Experts of a small language model: 12 experts in each of 13 layers.
Below are experts of layer 6 (counted from 0) of a mixture-of-experts language model. Rows are named router (the router's row for the expert), gate (a neuron's input weights, with its number), up (a neuron's input weights, with its number) and show model dimensions 128-191. Each number is 500 + 50 x the weight over its row's rms, rounded and kept within 0 to 999. Numbers have three digits each.
After each expert's rows: a language model's description of what the expert responds to; "gets" lists some tokens that make up at least twice as much of what it gets as of all text. This comes from a sample of Wikipedia text that the model never trained on. Tokens count by the router's weight.

# expert 4
router:595522488455504582524497562505393534501414523452509568584543552508449407544473458597539442491556571498493500523535538446464555472499481567521531547527573461516465513489471497637570504437581550
gate0:499388440510505518509505516523438513600581477435517456592418454498507477582475431508447415492545488587554459474506411433493513508495482564455549503527502475491538568487537545647474501489497407
up0:483544476469533505465468424524526429495452563414449504493511457513410586474441446525545437528470548444498513532516457472543429477549487553547596566397439449518526534581460504563519515448507445
gate1:474609525494573583544451478518406489495404546625508496493568406492464518557495470463501477521481558555451482515568520547454415521528396458518477507483478472508512510455502437425473505464530582
up1:523494474454507593460379501503481460543383528498434528484530487463458578549526476473489486475531522538476444527526488544476469486544459486589527428410471490528462539489519428458502490524656534
gate2:464583447505485509532495613530497404414492432553426516538443443522515420464524466504447523546426472493511568366561433497554522465517512529436471481520518528506422531557474464411549426521618496
up2:499423511492381486481510482381563470576601446514466564507534472413542536478557467464447469368537520439522452526474542491465466471516495443576573470468494498520455491516499545441541533497490432
gate3:519559466577433486587610564556517419524491431562573565512434557495535479436510444511400446504462565484535480526509487519478558506626482474551496483597563470479515427541471406538571526469589531
up3:650482523418454457527527516560461454571599490588490515542515398476488447407507498454525551501446630523542488554535506462461409529519495501505395533535498515426493577452557357474558491501564539
gate4:467472497550381535636394527471465561528475514571554460496468467548489426529527574543499434544497552490507526482512451522480427553500490454490444510471475457530397560541458513506523510471478436
up4:510569472494455532500448538574434462467510475560593516517434480526495492556553556537510528618545551541533447478525474543547461542440485482491477407568457516552464571471505494525622529500484444
gate5:458434582407424571496374549564512413443496489400537526561437525504554551561551545635495499461446517561517533512364504470501524546490539548460571495493515534461523570447450498442454532466465510
up5:497461554464534485532544521555540450381537621507439565581526530494555434487596518482512518423505531486595424465507554461406523512445493460516495508608555437529468419516456506531468411579518465
It responds to: Final pieces that close a word or number before punctuation, such as year endings in 2013–201(4), King(dom), Horn(ets), and Country.
gets: "0", "1", "4", "3", "5", "2"

# expert 3
router:480606502463522504521522506604471495568381477579583564404446517442567458590455511519507550487526532512526561463490606536517525453484427496413439529575456565404482463480568460506471445418459535
gate0:506397459478393571540585475541473488484413508523576430550518590423552453527559473560487527439485615396526493480487447458459577541492557473528558519458491554489377444478511529549459434487531544
up0:504546485481538508471490449571472550460413428398491589499390501456563537461539468496544560460498485487494470533505515483521647414555435564525429518500571452493471466490492471529548434545445570
gate1:483477591550470534572424529490443509443499531546452543490526546498495450496554529557439428516490463581395520575559547494528492408555472538543481532550436554597529594527501504511431540424499625
up1:417469494500497491550448500534493441450482503449515588535512489577471505442514474481471419569477521498528501551490523528491398494543409427467500547396376496561498564557425459469396551484488544
gate2:543513512459473471471504496533507541558365517577600555489518456423560496481446463566425458566429517458553528519616537434523503440498505568579566489526519473529491504581454439461534514566473615
up2:467503529613498505481435510449402424432526548474491457490517462613446631569394498572558513436538578468534562508476504516468550577535465462510555538532420440471630512527539594605539499488494476
gate3:494460466505519511467521582548441629459459453512576493428527473483442509490576543420523551490494443525508458455442481495472499471496522483513539463539407373536533472562493505532438452534541538
up3:532524432506517442473520552504546404532559517521452481481494537510445477526452546543430518544570427488471583543583432483527436592531537517553612516489497598500570521521449477522438411500480469
gate4:570537512545387485443543482571498519488522508486528551507490476451542483508514437531434473511488475454574490487554480505527564486511404411496519453489539488395541480439482423432469473570490569
up4:544475521561517477506533505525463574479413574505529547449472599427486567530457477512476441524680470466505464464498563564441465441469451494510519434469562486425455516501511485482534504505546591
gate5:598518527493493496568495496539570472490553461496490528491435455501533492487528522506508571452490437466460529487542599439506515569564553500547452450478497555464503540490452445454481420396408601
up5:513511599465452553487550500544484543490505463510464531433621457528484481435505522592524501475522452486451533459457436527434518405527456488472455582449417474526472512576472649431547546510398470
It responds to: Line breaks and labels in election tables and headings, such as Votes, Candidate, Registered electors, Total, See also, Preceded.
gets: "\n", "\n\n", " ", "% ", "|", "=="

# expert 6
router:474381527514523494444519446386447500528524534505517539499523485535502617358568539513485541602422502500492524576455427524519503511574467482599490444434449576577485555481471471440603545527436451
gate0:479469487493476477510561482500450515489472554505465568524462486438578556524563373512503466505494482467432491410499456591507506458574470427484424507450461466477478440512472575451446542478494418
up0:480423485525426493439543501469508447528572463434505512464506491501523500505587467486511547429580472448453543469411549513560609517583473541442493451569488478510593516515503502556486497494494419
gate1:557517522554518515514457547422434484498498441417387462566500355477547512425537514520538535449474527595532595498361496543424480528467481522620506436539492564553482517477419437514479573427558480
up1:531481498475460514446518502470514507468559471482521519574537491519493468510570565420503413491468515631540514429509437502460490495431609521498521539578532386524577517515553480589542546570520557
gate2:431384468509563577486561492444582425574487524454472568433493433532520509508447555463538476493471474490421579535458582536437475495437532521557558451386546491476549485446467478473528498542431461
up2:483556608535464466524532489479505409500519467391453514562501526433443436459438622586451483440488498492425468412515542520490436506542451444497535508430506499500496500426482537467437562481423570
gate3:511434540504446529521462463551493431500452583444444463541417647555452541543568500494465516480549403589507573481461501467631471457518399492571453498503520582451379410437448454450546467505561517
up3:492547469474576474478431448441490552510467494550460542516450365536492492562466512585488508578418539490522415475534458507466387528530525479490487468578454483557558530560570521538453504532548486
gate4:454489577491474535413482488468449538528586513584430436423573524413559555573492577551507487569503498529489437388418421453570493492465512593495494537541524476599481501418397482527498497466528554
up4:509499483489481528463471510557461512567533504526567484555564597535385544476412489446496426470507529506501468475459543469602543554552454519462630419529506466589468418440389483523500586588603523
gate5:487413528492535450593483532592574408590462463513513461456497577573555467544506501478482621530469517427483604543479473514579491497529479488480518385501378562490470512435470478509450447467431489
up5:541503476484565531476469498515499505550495583549484506547563476514472471498607515481438460541569484549536484500528456564528418478519519426624499441465457497568470551572541537500465495548491462
It responds to: Punctuation and markers opening entries in infoboxes, lists and disambiguation pages, such as dashes, colons after Full name, heading equals signs, Sir, born.
gets: "- ", "| ", ": ", ", ", "\n\n", ". "

# expert 10
router:485531465493482510442418566390590448528563421535560516497481502593465504432436477409498478496543534556471537514535480454548489544516418441475497556443583436442441475553526533548497513477541523
gate0:470443493472547527474493469461516510528492365521518485459489467485485527462513454568463413534512467561450441390535481486528506544477583442445370509484540546540441571482535482470536522467511517
up0:514498481383493498544519459486546516586491474514524549533543498449436472398431474552485465568531524483403499409572568496450439516451549471498369559503500524476439543481501475515496484587527442
gate1:580505514552445504438448469467505484467536454485506460525471449495556508457458503528471587441457511559507457444546524484498458472470493539550489540502450418429511533542503521521575444519596405
up1:540561530576464509526510405455587533432468479489484435532476436501514428472492522408538565454492470489487484507501474545495555521477565466613439515508497399489488494552586584467607464533590426
gate2:464492519497556553475424528413448532527555408496460403600474504511505443550538496522496577460477529546497537413529545439419405469539436515520387559451534493459532391538554551532371467379511478
up2:505477471455522482517572483559515494478464553531461544457453558508465522549405478456529435482549426469433456622466464547567508497485549585414530440522482480524484595463412492479545549608556529
gate3:528478490484550435527535517510505470561501497502574535440476514480542529515496450541465485456432538519484444544541536555512492560504510509649567465471507523517482551571427466457477604454527443
up3:496505527476539441463480507563522539577516492483545533517445481595461541574434506470524494523479474459526497505530473552528411557432547564422484513525522505560462569502466560491445572425560459
gate4:478430502572552451480456490442487537485473502421536396491597516482508515576481511522508523432500451462524529566520569498457519476432409433600531553635548483496524567587515504500535527419530433
up4:496480519467484505488552460512592475466499500404583431503487535579491558564451483570510482533449517489498592580508564399430566572537507534462410546480550495473420464545502561468495411468455511
gate5:566504513559542551511486471482515434429586396452478564565496596497527575395517520466496547520494539500504444475485572424431502499516472467499499443499456487485531533577430404460581593415453515
up5:581514524587559566544502462505482447520540406533484506543495535545393470477494565471479514502552564539482467545469425522516392514529478469410458506441477428424518549568473494575497554541477513
It responds to: Pronouns and connectives that begin a clause before a verb, such as he, she, they, it, who, which, but, and.
gets: "and ", "he ", "He ", "which ", "who ", "that "

# expert 1
router:512512554473477517418521555476489568504582492543445491535512573506539512494515488392516491460427487510501532533477535474462436473481568552433494414562524509554557553465400486427420456518506544
gate0:490492467449415420448530491479558511527555464495491489430545522473447554466520500475496575508501442466570599511471557495473427589403597402519491473595429536496509452560489570536483478529484437
up0:537497449392541437443490551411484451581517529479521574538574512479560538468551501522461504565447493493470491531471521470565486581548561422479522465482473407467404517509448429435455520496482405
gate1:450558557523547486621550440498459545416523547448543570582515482481433490515524502556473476493436490571609418514526436527566406414462530455415470524440441499567514535466451549509514567434435517
up1:445447517566510513424507487416518569463480504477453510424502409564502532441432495497498495552490493531491501465476491544562500443483521533532505395547385516526459578519561407495417520487493394
gate2:519512450551468529501444428459461450566463482429493485474476434528523505415467598555518503534558549480467492431541453497530482480450555500527489451468447580509558441412388534463574468458573530
up2:495538535509452527594532406538500579415597496438393445518439498426471494486618568444551489510566417479486476450472538531478484471488484554552367505529513563462438517515464513420454416470586483
gate3:540507469475493524530490437564501493509440424462517439440489550483515585544561517507473473528565430495444549422568510499512509474505501479403602594502542363540434630446435524446479490484526525
up3:518545462439578529467523509501443521566585654555534550503430430397514483522536514489568494452457503518584374499433516525485480507521438472446424525545395514512529486480491436521457538475547470
gate4:522415512458366563549536498537539506458546494435521358475481478506530535529512428522536597529538519450467539498419500439535460516468488492459421482420514534471545538451515500511405505509499515
up4:482529534440504492540462559526496448626517461552492532509529484447582487551480455539417462509471499530519447496572486526493462552555424521614483531602503605581440580491534427447474559537529514
gate5:514615525608479504498528490442449549500532520505480458571491580508570473430514467388550511561470382576512586536462481618552506497520343533533502508496516475539423523546483476520468532541477426
up5:501579472459487446524480491499583456484511462402474443474530436419466538444484561516489511586437491495509444572501475517493599553487512519506472587523385545471479509510627500414516488561464565
It responds to: Century prefixes of years such as 197, 201, plus decimal points, thousands pieces and table pipes inside numeric tables and area figures.
gets: "| ", ".", "201", "200", ",", "202"

# expert 5
router:488432511493405457557490457461477494465413430512501429509543542577549493507573513485570408467512506446534417419588519581473497457471528506527484451447469577497526415482540498547464438484472393
gate0:427460439567492528465489442459585542390512520556553572463536569558525468439524449466608530538468556433456505609454544571553503445487547586386409525456443556560565435455536469408472549577541452
up0:450544480507503451491502545373493574435510459525491498436518482416465441490470431440492563482419516414444507597504529592575521418504488507468408551540525537550480343477553463434427456608556507
gate1:472600576495649498496549541472452512506503518606443463575513550481400509510522489509436460484613487488545527529457449440415490405439474465581449513439466506563471437497438441541516500534491532
up1:474393552570499460536529537435481476454426503566400475431438581593397498447599495488463469428498491476487504459553487487399503467429535418542455556431451528469550511440442479473468464444557549
gate2:470572442494464446400491599480490474496517551562474472457470552566472506552487540493529487467474478548457619526523518454479506495517657449501465528473505497558524655478512477448531532420535486
up2:553481482491552480538501512502410461446521464489570467456515461484517514538531388423560494481529534478475547471535505455515514593571433546493513483546536443596448522492459503503568492515431528
gate3:513534480587533485513578514461482507514450493466505463581530593499500429529436475518490475477473489609518509509477556471406491512479528474452486515554555542498514495513631480514500486401514512
up3:516430455504481512538516424464472521414462440567569528547321550577527535466447522500517437464452520540433520402537506474427475440513480545509592486525426545526484393524457527499492453544520541
gate4:426503508439452521525401404445536585600580509501446481596481551470511477474572569486509491496460553417473479446494530491507482568436581397503565458517576493560564549513528545432511488518499471
up4:471502545412474492442472480482534553582563462516455411609516508422556519545541533449443443520433560521478435497495601511466476532469583452467511519450517485548690625454542478510481423440478544
gate5:522530492518517490525514440512536516482536520569431504551549566488442403496482480494545579497489521457478473475503431530555471527505511570576452577540457557508514479410508464501508441493404474
up5:553436490574531467437578472522540417544494507516485547588538453493369583563415544475548514462539444534470558550500478459471481560560370400443556451516548611494506484507503466473548566624499507
It responds to: Articles, possessives and adjectives opening a noun phrase, such as the, a, his, their, various, largest, local.
gets: "the ", "a ", "The ", "an ", "his ", "s "

# expert 2
router:496525413516467425427454473544467487529492431391473378483477475491472471460490463562465549488434466540462601413466490547544453522566524412504551505489553508467518540412430484456379601470568556
gate0:514525484385473503535500381491489510447387484485562483506538413469450548485434516437490572469450491486516511602504512463537431555540480505510490400436519499549508441446589533496481511478483386
up0:574537475491395457499573506541455515480543548490524453463474555564461444551565501475615468582480424547573545442519588525538528532414575547467480563541487548452523511491521612533455418514504563
gate1:499554557534475453551458474511495486572465512438486450474543499531498498411512501577580530498492556573545540471436471499446452539361534479571458428577388573487601532536533486457481496459499492
up1:507498490446448496539554534507531520563380568390437456454510537502426492539509558513494511514469532480513496544477461521521465569449515564567481369504435440460556460416511596604496557597543410
gate2:575497429496396520540478468522470449572522561490395529540444523422484467457503566538526508491469523487520492576465477525570516539396527482546426495451459493477549481412490422512561569550567461
up2:500487542491540490433474551497481473515481436509513506495472518504548518591529456453492529475495450505512507471504520476411477418624439531404595453544490467512496508533513532516485402456497581
gate3:473386374409487450534560494459518531483594595519523573574508550552456459473475467464464546538547529427437479536585507472532524546582498496507486510431423579546492505460512521488555556509405537
up3:512494566504451511567481443609433503515420515481470558412527449429505536534524553585418505451546556526520479426410447593559505511433479570488637510557582434484463468581494562491451446465545512
gate4:526506495453534527431505471624513563536435489559563492533419474496444565435568468421443397519549431538544500483470524456526468477465495526451569485503523464445563643546537412505516572462528584
up4:552506498456522538461551487545519572463419498512544509528444473462451581521555531477406445532551484543568558436437532448523529485445503457421535394497522484549562510558561471506534565497500478
gate5:457568478436388422483492479458489481495460511487369569552507473530552489499476510470496470573537562534489510506566556471454403472434409488548530438528521482604485476457528508433427428601428430
up5:534512469563495553467394466467501425492612557493583493485577417541417542435546500504481388479529506540555511455455521588443480544473494412499591448508490522618571578469567543536541440439592465
It responds to: Words inside titles and non-English phrases, such as Love, My, des, et, plus Cyrillic letters and function words like of, in, commas.
gets: ", ", "of ", "(", "de ", "The ", "\" "